Below are experts of layer 2 (counted from 0) of a mixture-of-experts language model. Rows are named router (the router's row for the expert), up (a neuron's input weights, with its number) and show model dimensions 128-191. Each number is 500 + 50 x the weight over its row's rms, rounded and kept within 0 to 999. Numbers have three digits each.
After each expert's rows: "mostly gets" lists some tokens that are sent to it at least half of the time; "gets" lists some tokens that make up at least twice as much of what it gets as of all text. This comes from a sample of Wikipedia text that the model never trained on. Tokens count by the router's weight.

# expert 26
router:485467468477394509523463466503542533613577547460505407388547572538631457458422476468520494529435458607558501520405505535518437482416528505481457512514538440478466530492580409581549567502386536
up9:494454508453453472525492458451506527483542541456454499488505488491466599412409523552567546585451548586575491571601505531502501599509474548544596570544505525472501469512478548516555528375532441
up10:500491529451513534448410540471517497465519442605439550477517481506459475422419475477437467507449565527527545501526505526411455535576421487417498578469594528375587480489483401486460512533522432
up11:560460470464489441509464395616468416497434586608502547511496526530510534535436517499529567430516417529562643526449458524562534441531463520555469503526499533508596483415460534523374545536515492
up12:467534514469462556473597475535459433561445479526434483451470533536522468502570495471542510490560506474502468541489476499465474527516502520551570541506573498581500419498535529470510529454559500
up13:553525468535453558405466519566524507561518443430448452515495505536561548650463466492493442494462475512517542501494428533514557487537469522489545509608537476438504461516508480507568551515571502
up14:461523482479598528510538537535431587457610453408502581450553535521438430480587482519448441547428568548538480515452528505439540463516538500449516540502488530537511545444394505476507557460459485
up15:489414504464490558533546504552465477523578426482602537464526407513631550525411531458546460436455453538578536406470526491478460451470550562450494460430514493528547584570438535488473527643478516
up16:472378541489543547461467527521450535473542522548446444482489587518527445434483461488521522499575495495589399465464600575400484568502485482490541475532525496549496398529543439470474560530497529
up17:655533553500430556566523494556498413548505469460529416515525461520548503485466465463508551531480426499548462590469508478590538470456558514598485501476450491542541522515441429442484577508511519
up18:515396489489473487540449484480462469559533563449441493577617467401559449541467507477482464559540498475446415524468463588460394448449414565533415597546462452464440475552578602448441489517432486
up19:408518466496548477463543495431465519479516518481491505437410416540486576511508462461524557453575428478515491506500504522493449525468485540519595542498519518476515576497502518506386519462459486
up20:534483489480536547414494544549524524402468516562635454442485568543529566416566486572538520479400488503495470455490463573484492564485581382489469569473538461624454557518500448448498502511504494
up21:490534546470551484491561583465476516517533530530614486458481558522514505530543420517543434458529537524564530479491544557540485576579563537569425503500442492489538487556482457404538517509513512
up22:459462505541506462546566495578502549517542456632444481522536483550491339570449537527436535414555465518476547406413545464538522496520463467518431495411633406556538475495571497546558539607400528
up23:525497525563344504458611517552432438531487547547420478418415413512434487537525435470485507608510470591541480479489435495478493520609595512490526486550484473459487504552503543530535541496557459
up24:426452527576598441475517534575452509491487502464444564513443440535447406495448524497574534452615385510516538529464530541444447426570463550444466451512472499501470511594508567459520557494495400
up25:415441497496547475468533517491500472482481500528541474578471501403453542559556480540500674401543525484499574517507567514514421506522587401465521487467469467457402572466465455495474496488484396
up26:472373555458396529450475400532528620491511462486443590446469572445587482515510465462556545477445585483493564517567433474491527479534451542438460519435451549500460495527490560484531448524555491
up27:524433506469477535555471506414459562544538532510469448440539502447498546493545550511514542464576543418515470446470515493493464472630477495465467489516487430585436479531555597457488534428454563
up28:530502467555447509453389526461494502581545583428544471485501471516453465427542485477417611506493454476493514544480536411518448545488505426437483673433440427496464583450607506471533532570594528
up29:542522502446489585550444503562483517415505471428495481536590429484460456579555518523531554428497395461525483455415571500552469583562533517501527485499488567482552491457486390462533426513448549
up30:548537510441422504597546520600435537488548489478507493439378516599567436455416398546495513495559470584530478465473446444549410537445463524456530481541547514497569522416473426414541441498511488
up31:520580480404410585611480568469455515502478462458481412444540570529532494449486454480445446463471430530494496451550418460470479497509484450445405464426572428499540557428530491538511393490485554
mostly gets: " because", " took", " make", " wrote", " how", " become"
gets: " as", " that", "ing", "ed", " made", " called"

# expert 30
router:471473503488468534465474504493486567538552503530643479540619456393509449539490483506459489485488458538498575453380530400522518513462517497562424549535441543439555537549481431484599506454476435
up1:539486604533418505538607442524472609488553463486528472576484436566387470510476511565403462651537481513504524402568571480522543563498535541492443478540599495447506543481481456538476608513515542
up2:512505510467523484528532481435542450492467477498452504563442434499531498491491433523540551546488561493571506548517554542541420547429472508468608521494550486536538449442467491577514545506464449
up3:492455546461524473460604578452506474596524499456586516479470517529534561495529486464556502443578547592546576485546535506560477517450580488579475584443526511490457454482473442530486515483500411
up4:419512577539406541408443434449465582469552511426527487442501438510483494449520565555481639476450528521550542531401584509505483493468542536483541483425564488501506544450445490536578491533491486
up5:467553463520454462502496460531508549544575463442552563474416500572457573485483411428449564457530408451412467520586473405391535439417542478474456498505481452580504529598515457425449512499445451
up6:524563474467436567540511478571468529492519487506527529465449477421568486464474416522638427385517467443440476476449557394492436540493506578463434596500564532600484509418583500543428450507456486
up7:460548548502524450335549507460483475531521492429513509542570525554519494493491560512500458561475511547484514544549489512522524486562446463518462539517476493522493461465465416552568551506528591
up8:500446471514501491590540591550446458535458515501541469497432581382430405443498580490521467550430511479459495580525540542540582488523445512514404641574496517467430525548482494478544545517470467
up9:446577435457462482431434535475497563520425538462487470503539521534493487471436521487544542452497447423429533433426556423587461476497437528535473580522507475423470441528471451484465456522516562
up10:492489388610423595534497538477507537480489430479604437518526516459489568522471491545512516452563454586638515511451461499556418451454523473510590438468468579487674499487533557501516508472481500
up11:525490471406522516542457480532604492461437509446495584420546504604507477415530445480564437496515459508483430487465481458460565408585578497501530482490497494542486477607552571542421484504539459
up12:478464557490480423503476446503550468489390439496604519522387543526524514527407524428494595548472456543424460525501461495644521527491571459498546505433519517519517533486447526615553450538530549
up13:499531512480496575528582520575508537566465397462498528479580458562518541513413520481524532526477488607495519567474457530473442562486517601516585502506514536484494416598497498475575367505464485
up14:416374416478549494429577495424449518467565596590585473607502469488551551440541549526493546453560473499511486580521550396537429541418507516397465489495501573522512463437489484461556465484437490
up15:534562508512521505547504392538492531530572502502585447489550495440483467498475429480535477401526457486516437632518541417528467606500438573506490491473428508488497454461378532585437497401521526
up16:463467592458511620452489497547464460423440486489397506480520479558486591504523411542449502420425538430476515460440507483499479485486529401549554490486483418433548507507452544556547505513496558
up17:536528561470426443519566536520598619459560503525516434511443565452502527514461524516477499455490506465486507575466494578453541427489513467582591566568472494499576512484391487438461443504535493
up18:582447429520490474472500485442544574483468453509440508521404462537450539462532502532475563460448463471498487500523464431480438501447523510434542509560474585558458501474569417531556502483519529
up19:537415477486527415418559500520539534499472428545532469407485547499478486473497426403504561491503548544550483472574459518429487513467545570508544414487484612509557494521534587423519553460552507
up20:454520461511439559511513447636448551401532580534566420457523511437494519458560412545478467553509544542544488471462495525519402530511511558494468479481549526474490508523520539452498537546460500
up21:529522527465520518478539484512495494593546427567532525491528560545539457488493503545440597633532471494521482484568578480508546558428477450478448547503430492480493536529433503492512459463600518
up22:556513514579416540436566520499510438570501554428594456487532467508523495472495539429447581429532485515611427431522521470541448465539475537551478486443462455484579486572454474524500458532451462
up23:465553478494449479518543475561436558532568527492483529583489426441466524487562470478571526494541414533476463412516495521465598511463532577526546562475529514516577493497488490515519432475499492
mostly gets: "==", " it", " ==", " It", " He", " he"
gets: "==", "\n", " he", " it", " He", " It"

# expert 1
router:457473521421469556500471532494518544535481507570483457450524549489541477467455543487496485450477454538547521542482462464452547533498570455513455533541565554381542490514487494541526512465392535
up9:518510473475505436459523493493510529439534542406577533460450642534496517551455472447495405548486614503472531511526482528506465519628392477533543563543399446618462529532554573452494473513460501
up10:428463469597545377520485504567478550418516523427463523540490457579555507480475537468525471467456491584590501553545479429555591451568424482488474439497543521500598497490495507502458520533481462
up11:539517546490534512531429572503484530547545461568439418620520523489548535435537513521491490523485502469475433581473496534489513473461496537574438456459439537520590508430545492580530524476493487
up12:549448521477509443476403457514525445515471544431486559507517592556524498424620493467457475543510557456489523528559456518563481435544516503476440741511470458510603444522440543506386513601528531
up13:478449467457519482531528536520514523412486455558523447589438512437533487443440470587611460464461468540522554486450515453527410464471535495533527432587507447451515501512473506483510469590504566
up14:538452577451522471522455543474553517563520480423557454541472555421578428531492539543511516471425587511518543528473482421524538468403519530551396541476402427509534495418431558401511492556538559
up15:452572569525502523449511515463416522541615525585578510535462518590477538527449462495540442610500445539533411509534419481446617481489416443496536496516514519581493473593475528533473497457451452
up16:494482540488604448463511542548576502428614493453481480548557543439524400516479494489503468455554464506500596434516512488511483411495564523455503494510485528509412488426520540456477445462526486
up17:454435453433564526540509526451447474501537433629462482514510573536506555495549427526550496531524615540532520564561521476490586472543562547462475500555435479546576594519487418478457593539641379
up18:616533486599472459470416561586556544488496594537539506410577573444505515501522537507486546494474512504539504484441592458459506616498525475526556447526511479586498470527548519491509498442451533
up19:461577522484514540434517455506477473397510564487546491521490467480456522520538524621516510488507436413583518634549468480471587438395451541556429494511582341504455588507476526364536516449453486
up20:483591473471500489531503538582487468537556503451488477527563450462522460427515480504472480489473495519462525495510398425483409551518566505475530385378509503587511580515508430491434441521415470
up21:438526386516481518435582445493532428493510532414467515542512442493468559444441405417483477563482509521427549379591542607541520527485492518615482485457452433400448490496501490559589489549460430
up22:483422526488591537545447532495489435521598594510443452545453503512526479520485469512569423448529505470607500541458558486460419483551430408522544418437471496369460528517485590471557497465558500
up23:438502406545517548495537453543447591500535441611506520530468583467527433485564487364500485489500511469501540647547458580408518550437506517537517432525564463398499556504387400564563588500456537
up24:526516621500411426534367504487556580428495423532585473500450432419552463499480408570556526482538446449509452454490488526531548527422542378517515427528521500497460500443565544524541426561567466
up25:474532485549526552472413501432375457596571488644588423524456540593488523528462549557485566469498466402540551492478539462409557553481522433597455544599512547498461510516439487490482527480415519
up26:509530524473520536515437539583515504490503464445515492431446482514512554509593557540399563517548537485531431484487543572488487481465495428424611482523417453516431578555461532460534582521477533
up27:448543554379651580496361470534478414597478473500553505485459538524549435477417484508513581634490570432604509355426494473453573490524501567531521524530586521478480518509495573470462467472490516
up28:517457546484534421556485517462486478554437488455428607492491498563500490596636572490543338457525460497459481494425568485451563544488486517593508421479430483499506420613492536547443574416504513
up29:447504468390449521380416426482533457506496492459585502559545474415514522492570480502497537547447397467423566516575490459533434505450460656495475488500414510469409564509490515457449429486449469
up30:575518542474459543523475521558364480544441563453588590429550482477575457610468542499473509499475556477564523374518458543550569439433461491590510485501498511492542626512599558521552469378468554
up31:487603539391437555525552464553440495480524410592531548454546471497481522451574433551431521425503525507567481487483542458419405413427525398489484585544467522459548404367527548437579589440449445
mostly gets: " 0;", "---|---|---|---|", " 2;", " 3;", " 13;", " 1;"
gets: " |", ";", "---|---|---|---|", " 0;", " 2;", " 1;"

# expert 2
router:426447445451367616396502475506533562458518568538543435491515510419491445438539517485413505526471496496548460512459533494508501531461601500602445516589512530481538478532509471556488495519450578
up9:492517564525470519513435541483485563523500521456499520478476501498501435473398579504478480418491420496492519496478581446629515460514575473516522552520520522552494448517413523496583501472591456
up10:534498549524528487397503506581447548510491453439565514508504495497505533555503493414532505531410432507488545520604559578487443396462413558480448490487449486436401529521545541557402542517498463
up11:474503514466503445470519537492462506486554545463460454513458537430500472517485455582453568593394523482522482491503423492482563521492478512502507475543472445538431560420517467543530510458496421
up12:443585509563491489513502483585531476550577490503494481520517487463427498456460437615466531479514556506517506573451569580532482503561458498529441453503568381413554508511490477563523501503439579
up13:490524483370485513530411536484492544486518407437498447568574434535513472538522507513580560472434558504501486564474492468435444537495389473506542423482487464563463553418432529538512520525446376
up14:464582521456611494540451504570496462565497539552507548481560561447485503518508632411464540487535560468481523491535427462574368486520529480541511582429442500502545523494478403577470540514495517
up15:497556490451438464493428511456540586509528476436577459443485481466412578429501570469421527574483566373452524602493477414565490619541593532407463494516423543553504471545439521555551539471509517
up16:547498414523437456459495541459436404481473469465478542584537496550464474553551544415527445529484413693376513502360497515496512669458528459522521456493523532502426556522479570550540565574494524
up17:509565487468502489504520531408541532469485589525512490485501546484508477597514449502461623535486396361570583537514442623544495572534599447520623453478566561523445433519492518499541509485394400
up18:461464471482461548539578464512578567574516483480541545401444458511413490480486477541470501490519465421624501527553464534471494492519551556535499451480521466435474556523413508538465408511441606
up19:470495460547464491491452461504512519482465558481535475535473482428417579540465490385480529518489536461421521440461488441493466448474419502524483717410630455428480518471499558489530522508517474
up20:509429474437596532480542525463430524598425502432479546483528472492547627546534482530420504485480508430513464477493464459452486520543543517465511498503473462480473348454507490595578561526471593
up21:588546469517497563458603548564497459433553529513363404489520437526471422453554553458497537505522584483595482531565486478447510457500536551476526513516489528522566472469513487402432461424506602
up22:613509502493454454525560598560509497626468463569494452417487437569531491589576513553424503464519503531421516477510394460493494442552555524526530459552481496506564485517583479470554528604473485
up23:516487466437486423467491483507395454494471523525414502461519460499476512502550541434495452566554472458470475554400477482396527446532478468478426541551562474527516516451498486434480587532493444
up24:477439475570480479457538480473432394468508557443578524533516556476470476404420464446533488504451496562480542510550493535561451561497583492548474533487524477536570534468550489558613439494558458
up25:419534498513533612496467424462487575484471444462439547463532441527484451438561473467572497545529558463441511442547583480541425492465489374491490522420531424565561441528433551534535494558524477
up26:549483494528452595491496527583538448467544457465501481565543458491561447541529561507484501422449596502454516494490509430481428636493505508547492486393430485440518485407603565528448518434469553
up27:486542489476528522519574493549541535477447519495500488472491614398480406503488471519517543489433490513595523498481605563527437537418566434512527482477603520491446530522477450465494426479530594
up28:503520460540426442423558493540459545459440562588572461537478487461476358554485444489654434491486529523538480500573439456491430474440524529461484602486528450591418474538480503496479541463502520
up29:516423443589503463479446600499440434464566500503486532461413506484514500470469473498459494552518562575516481480459503466442486503493536529456515427469504466495441428542409500531486556498407510
up30:510502535466548562523430470434523523531528483483576595507475425526552491546539579545422486480442417531584511447488442432556471514483554523442453539524584509556493537586537528605539441466411453
up31:419473382495516462536464519500473513484401524492578501526552397512453560573526568545493573506449610409507516481554541417515474545543520539550525539535434450507534579578487425446478524497526529
mostly gets: " the", " The", "The", " his", " their", " its"
gets: " the", " The", " his", "The", " its", " their"

# expert 3
router:475483458459438515469505392593462664519631607452515445479518594420542379495539526483551451580537511564531494515433494435523571456452518517595547507546529482464502515573526501464549588502347545
up0:469557537579499512578542514533513544482436537545454490477462476521498409434494575449412569490417548493492545561583391616485449458455473470468517435444544509556562571509556507538514443522529614
up1:576451519502453478485553421528420443609461537546520536488463450512419571493489477559404484485490516412621509522520483493613445497528518496466482599519407478522567473473477521441555509579489639
up2:408505522560663508518495469445443565428435480497587464520516475481425550482462609475546489398488446469483385431447464483438431539592499599496442481439493448441459543447518465593564467508492454
up3:428474526546437516437484467476446498486501490557483428566597473473444377448508480593534457542504600485592511496542531564490532503592553445523572506439583541428524491536460537473487561458493530
up4:521537479489453497544515521498470495492512501520542460512553466490542400506483504569470494533470471520479418569569557499438449461431573384419536492454461522542568389469503484576548451521515451
up5:470523523478502471493573506473594571451495437575541476524576488419468388482504449519531389520501552575472509451522490473453517500477449493539497441457554510519482572578507543417488598532458483
up6:476465482570527460539501481532535503473435520447521545469393476525487531461475532418568456451426529452463482429433565526482437484617560519511512462523445545454514413515543520528569504572487488
up7:466548446529463518532488563474465584441459419456461485473515549485468501513629528477507442443483510548448539553454506414528508441483423528514495553452559551590482557473528508514471563527546478
up8:480462613480551504500539522523534462459465446590596484452458460442539423433488513448481473438504485586526591609507482608551538432556427539527497475464420546446485408539450484521434509545477516
up9:543539371502449549545497417532464557537468480485496490590501478486560544504413495508507489522522523521410557470492517583592476471462519604575586472459469503511457480423514529525554436493548473
up10:427580471534441510523431574488639545543459500505499498423452485556463469466432450556426570496549599511529477402504589495502465520490413401537542482489563498457538475532548459556448428442488476
up11:500493480456374424479504442491439544428465476529463463494504416514485458509473422467487444500496471491456547541506508511464474466621591432523472493567514544583478475607510591483452507547531504
up12:578431433419628459527492499474453485505510499461495454473482619481532511450542529506423660481472457507406579467460372517554555548459538495471528527487573524593443491522560500483494553471495448
up13:480543453559481585518485530503579519494490462402514491418534432459510594506535539479459391606490546562483537519504411548505538476561377486563460520467433442536504530606470642542492459496534512
up14:442522450550519521471394546427587501528501512531541525435482465625510514523529467522484443474562535520528448410511474528542483405414449466526550544542456527515527537498550539491483527578555509
up15:448447540465548442520470511506497473455482454525431489420403520567442459486530437512498537521417615489484462571569521525540504528548516473491504399532441545494504439499478564434485449471504587
up16:376524418460554469551431472420425392488505521508551500476450489473532469590571497524512549509439472503501513462460504545560425385576513474426482557570546563500541489475515539481497546510493583
up17:519432504449501592466572551497402428524482437486532482409576452428622501411493458541537456550488516512393490484436544488480485503539496494561556641508546482493572437439529533541517518410486548
up18:495515421485479457562518457585414501500526553520533459470485513519473414562516490577514540509516548432509487474498502570424415561514471572457442457469596467449531388571442483424505587513584531
up19:429476531587496454515470430518413431510404574418539432503534491536519546620491522483437471484459512569497538514449402435461556549454460538443516456526650500520527566560520459412513464510447522
up20:493485479516502484603459494514512529555558463479471550443537509481516472464543456477472570481495550539432553616525429563529464547472503454573503552528537515587518507498568553431517479461455470
up21:495444385411560474391454405435449462560516468530536538446435570545408477528473464529502377489545547551425501588397511543514402532448458534576563524540457511519588508441458431580446538463404529
up22:435553457501516561438518527596512478434570467496412559539557543489559483523496474482560447528546481523456449474511473479605653561465575405539521464422537495516442484533447478469545540459525463
mostly gets: " \"", " (", "/", "(", " '", " (18"
gets: " (", " \"", "/", "(", " '", " (1"

# expert 11
router:464572486431516483455422347520492550549648527534612395501414495420563443507514524528535451477447465482482493551499588532534527465392605508490479554570598494467449524531479482539560533465443435
up0:493567472418478542527538509480444535545520580462515540538462500570498511506562508621564436490481568495481488528416591435579484541505402505560440485546449424463504500448491486494422538570482461
up1:536404481533441511477541484515498497497518505540526520566511530460488495570479549586480516506378554493535527455539465458508550425414505467432512541535501489476467464486493551506494533488565440
up2:460552458506554557548488490478531528426545457458432410464644439489557510543599466484531536469521578546561456427521448467541488507447565549534562496484566450487492514524440502459485494600488474
up3:371418515468534550545539510593540569462466448482467421496424435493563547470441570397485531422547433500500512494476510473527574559552398429411383499528465492560531481518484534564461543515390483
up4:516484497490528448452546401505600389534495506478485562541535508482584542462509544502564505480603568453400532542464491454540490534524326499474501477510518434480566444503473534511549502456500508
up5:432483439472489665511432417521501453423465568513421435499396427425606449407518480493479515499461546585564570516541578620528401342510487472512432537545443518535514503464526614521474399419505493
up6:543464539471431500506500502467518594468455496476515456559529498498457516480514525495492568543513573589418568412545478491454449487506528461572411494576516471462534429557454440598556452606466497
up7:590483442448526503595484495538565476464440488484544560523546529507462499589441583601525439491500638592555532572508453520499462463509503551475612546433540472449501499464581446545551529508500473
up8:510532542530514514431538528599561476550470457567562439466543492537423467524463432575519547511398538558536456501469570506523496458435529401460564429549499504536464482473525549505485499483465513
up9:407447494483507565530583518512536457506457520549411549538604461490543503495502536463568489436511493545438483610521490405490485516539426510381570541486529425577487427464563551529514543454521498
up10:477520432397560385431420519481532474530567533547481483469572535592492472524565487514556425522442505518564484496545493409493495471529457505470506517490521503462564506437527487441524467515494469
up11:472503529533478476469484594505557437563487553499540529590594494546498551591534568531500494583503506585552497438497598479519441417483539593466465475458454405473526519413531394503561495423610591
up12:471475460524519558494431521482515502475558510642485422586440499557485432528506467461514429473504473472538491553504358523462473557473554416506440462435579517595513577484591435572545490473509496
up13:487481560505519455458495480422444504591473410373468519573541520476433633489508439485500557509556461549577587502461441490580542535477553467499456558517423553540481535498494480506418560437447524
up14:415475522581530445496475581497501465489490562527444469467509521519443511518496526546482590564472513492459593571484466487506508523543453493610451416558500572519566506563465563486524484506450463
up15:442550438661576500514554445547503559521563565434587513434566471464533600459509473601485473580470534557440483570535481499608480499495534512439508542529535456578470496519504397405484551544522486
up16:516507474454443418503479449438501460464460406591467519526437496480442460413435461460474535569477498503433457468554476514480450434456537434531466520530534450427474519617473587509450591467519473
up17:543434466464541533476474539514463466409492535473514447402519430495480403476418524492532440506587544505573467527478543521500393434523429495536534537534573499482516473428555525544439489452518552
up18:552459439443491528520472467609530581554424499519583518452540498578530522491503565558544453399463523539488431555470533592574503470512608410471507467534480550461496509511509460433502459562492427
up19:482472534487501504534507485509392424563521501503460538455510533490516382500614527450463498458545525481457450435498479595506495412460580504491507593441458506513497509597499403573517553584566513
up20:508591495499529536567409557500574501503516451478430475430576478516445458548580628465511543421533520544504466517570470581452484539483514583497472590566507507507501446424543423534453445423449419
up21:432534467481531473446459421567577436511563526519546530469563663511547424559445492458524510532555424445462510504521555480539532549485518578531625490452469514578511433488454391503491503424519498
up22:504552467472397532492515464490549561518507545560444545414453592375538549508613538524483545449517542473470532391520473426452589576460503474442454503547480495607557476536566535505533436482460436
mostly gets: " ", " 0", " 2", " 3", " 1", " 4"
gets: " ", " 1", " 2", " 0", " 3", " 4"

# expert 21
router:448477465392446524430471404492532475521546454470492487484539499494516449445479511438487487467437539503557537550391575445468445483536504563591490540581536500491537519529547460591480511469368499
up1:512431478460443502595479454468499429466432467387540483567480466482481536462399493608396486552490415480479607578547530483564438567549591525469575517480509469502499513487464433517513569422511484
up2:409545503425494524520480535504517578427516485455574524453563540489488445454594481554499546478428385448493402506538542518496505451469561473563535449525455472498533511451336451563448478529524539
up3:543397511563495532602455524547489558541487497527555426584438491420520568455512477528479430425493472495497507448500521537601537478561477530522570542486540397610445603479522440456508514485440483
up4:480487537485469474521445504452532549446543546531494461501539566478519573539454488466534478492499502472569448613548447469507525503459566498527481529524468572479568533507482509427537476521456574
up5:487490527494515489468433535547544460453413578520521585485548559480411468567573541559450456498459476500527516474495519495514509491495510549496548521508535548427520569480610465453494513461565547
up6:513540508462591562359577474527477421556460584544369503504535508546467443464534427502543469520412470411506508520494581513507474545560559476439534556454441524430477535436569410467476521515520490
up7:376543496510570527485522492434443474510544493422475482432484546453471487540444448517541433551497566537542525539488433479517526524507562558498519463570566526555585560500448481528477492508480442
up8:527497451598426549429467419443570394542557553473492447579495430502489435451550573571501472372548422472523485528472425519444437570455632502586513436583555420483520612512567502492556515529420444
up9:544578465474456516494448460480511398540577504434496497407496495507466487436538485395521506563461557513583522492412441439505513476433455465508489520495496516457649444467512445510498458571518484
up10:417498494513470450517509564478543542501544520516513500541441502374468425484464487465463498495422529504532467554476451521543467582533460592572570492428549494448550484543521481511526452495559612
up11:554459452446508402510503428535504479543551524511499574461447497469521473513489587484486491564537492461489574473479509419515572432541536512492462527494612491508527489558557482522492637542500440
up12:552566478399490479472461406594459421468605486556461401494430504550558496467516522486479496551472484572521463437436455456458558519570566577504537542454474537435478426519544497556530391514462558
up13:533484422461479504523557479546420541498421565501447522447553470471390569511499498382448474474568580513510482546505476405452568535459460536585391572546507504496542462509521549523521483386461485
up14:485507438425505511534515506514522508529523487438442447442561501479453321471432454455550441587454530561504476474587520592502471466534597531502439483565535545474561465545526401494507496428507574
up15:545491576522488465559364505544409497491469525567523608522494492574564556517507470371496493371468520497525553460557519512494539512441503475597525534491501521448583511553497502482575512520503506
up16:571454511486470619419475471425521451498491445518492506546427575511476471452556510416377487483484497550545461549443490509512563458550431444474495473469446556566460560531569512493509422472510461
up17:565349511568404462437501575521530520507454486539530575474488503480550519537507538437468584483535498456482567611485490507520486552553443571479517538571505410461533461545549527497453461481547466
up18:525512473458413508424559481465412544498526499521564431603404499587471394568502526516526548558522518555528456504497496501529477490581484465462516516481479520550452496451504484430518576504474507
up19:542485528497489589457457593535524454549487498529419589477441514399531470438463495545498554462521543492473503580401500557505549470468428333516479507559411517449544476519510469450428453512521523
up20:447479543522531536497423497503426487517467562540525560515514475488469488458506467471520490410487484573496406465529448478522553532471503501465475498583469486422466438577494505502549494536601538
up21:421448482574527559512503560437476484494520505514645523529340435555521483479445541450428481420505604484531490500521468502576454470543399525588525460427577523399567531435527513495484470525504513
up22:465484439431383496437530538519536460633471479485438525524458368399487492451511436485523483487441540558495462446529519514471485432471494589512459481542547429563534547520439497561549507501485469
up23:484503582588515556521472469419603543642437522459441534476540541495480501590433454478468472394556520423435492492572488580487476461525580491433462432452455465484409481464582458488531471435451482
mostly gets: "s", "ers", "es", " people", " those", " children"
gets: "s", "ing", "es", "ers", " people", " those"

# expert 39
router:445514392520538578377510431496477549531640497460525506437455636475549487506465551555484454513492459429521508507453456425522446469416579530526503536553473532474539456540582429526547580567459506
up0:460409481620550574457472501478487586449492512524488500508550461425575433483439580505449552410502492376557482376427493569529420368516555504499479605531526510445468467384545510576454531502523413
up1:530543608498452493556526569525448594479465488484487487510408516566470509532562526419374453500456502488466476507491509602457463484472362521472516529412488450505440480672559510512456460417408536
up2:543455518509528574468375454552488519529608550495530429512516542543576482537566501465470583426491480428565481587503448559481491402533520451475509549532455457460464450509578461451396521573501466
up3:498471537500564553537455503512410513475440539456510452475478470479569487488513357494563523506490399526527478537520421517457569504437475480580457454490509481522543596461459472547477422538498503
up4:535475536502485530530522537471444567492494495502391508509430488521478445503490553541472447436494432378582498475509603488554437386477482495502502582510563450559486460457532545495481463450481510
up5:454475436412570497457539501496412472468467525564552472557488575439512383479579592581521533505476532470511460604567448506490510406525557582483536553501556473519474570507584428541349539430558544
up6:425493565531534491469546552494500415551475531443487494533535471542499508415506515468482531499509510516464528543493510484483534480481498458504501506437539581502624507593467552502411491482537518
up7:528520487445507522535490506529550497488480503448537533488559465471496439441486523521472437400493494575428435393570491486506559515560510633568447430530540477448455529542458576441555512456539522
up8:409506483489474551492563469496493625501438438430438480471431585429473500500512640527527440460494482350508420448536564469554421501519498482528468445421573571520504473485543496521530504515407519
up9:516529481510484561433497405497522528486483600474455493473566413544498503398430586480569509521476447463492544360548529553582450473469495525509528519586558533561356502388469528541443465418500465
up10:434451524498496460437488486474512492419430495508460582487523486535525392465443579504551527443475482579493535479515551526510482459396463439616514583490518647504458372574479553494462529558443530
up11:452569548492529487513462547572503427520601398464504522481475570442465494434449497530444475469559517424553549496523450536429530518481598486515493506456512548493494491444492494447610529599441423
up12:460510503564603444492432557448413443451474451532482459417429535539554432501482501545605492507538587556488474427520519490539479522451497520493555506529514437481455408473511545485549553524457500
up13:532519518476498454490524504437575479447543493402562543507520427516462444486501583532527456465525506506549521524524469580443525583417616480400488509510437603492504484455458527564493467459408511
up14:454514544494505507577511537523539476498429540382562487581564459565582447410473495505550450542560457493470541409494559477519438405445592427498504508428538495546541473402438558418503448576506503
up15:568537469478584641489510551481406499537535484518561429455546448467474527497568467541503473532433517560486567506393484473463440514428504464526595570448530473509530462549512509588463533501459586
up16:449556463550485527481509474506477583484531539507511496486480531486561501558518536481465495523527515426446502501516469472472526525498581529592481518515532517458509457495617521581580576456540548
up17:493475458550547459410503534475435572520511479491518491502494488534542501471515476527478529553515470480560477486488499485455466509501539583590508379449470471434558460505448506510585548484486508
up18:454488386488524555495365488463465585436508541479447473491495539505529613533521451465423406415510545508509494438471489572582462557520473501558527453438451465545478550531628416478511421367545536
up19:513522427338490477494485490503477474556518553483462518520566411593539491479489478482454446473473491451546487533366372481498435456478578521535563561450459400495458440512566397435494399511430561
up20:406519489473540580526513411511546553451469515572498439580519509527511440564474545385412496444415467391522572477448569523528472518454573489607500523403436506568513501437486525484540499550482419
up21:469535531548506521529563474437606467589476495462586533490488505502450474447512504581519527533465495470576576494456535467510488380495649525501531498488558473558460475555512463501528407572478430
up22:475597538502451552452530474478392521484465505512424534477488600540481521523564427448580489476471432439464528610590533608445519565517378454475514476496488480509466524483497486425502481481467431
mostly gets: ":", " John", "):", " William", " Michael", " David"
gets: ":", "):", " John", " Mark", " Michael", " William"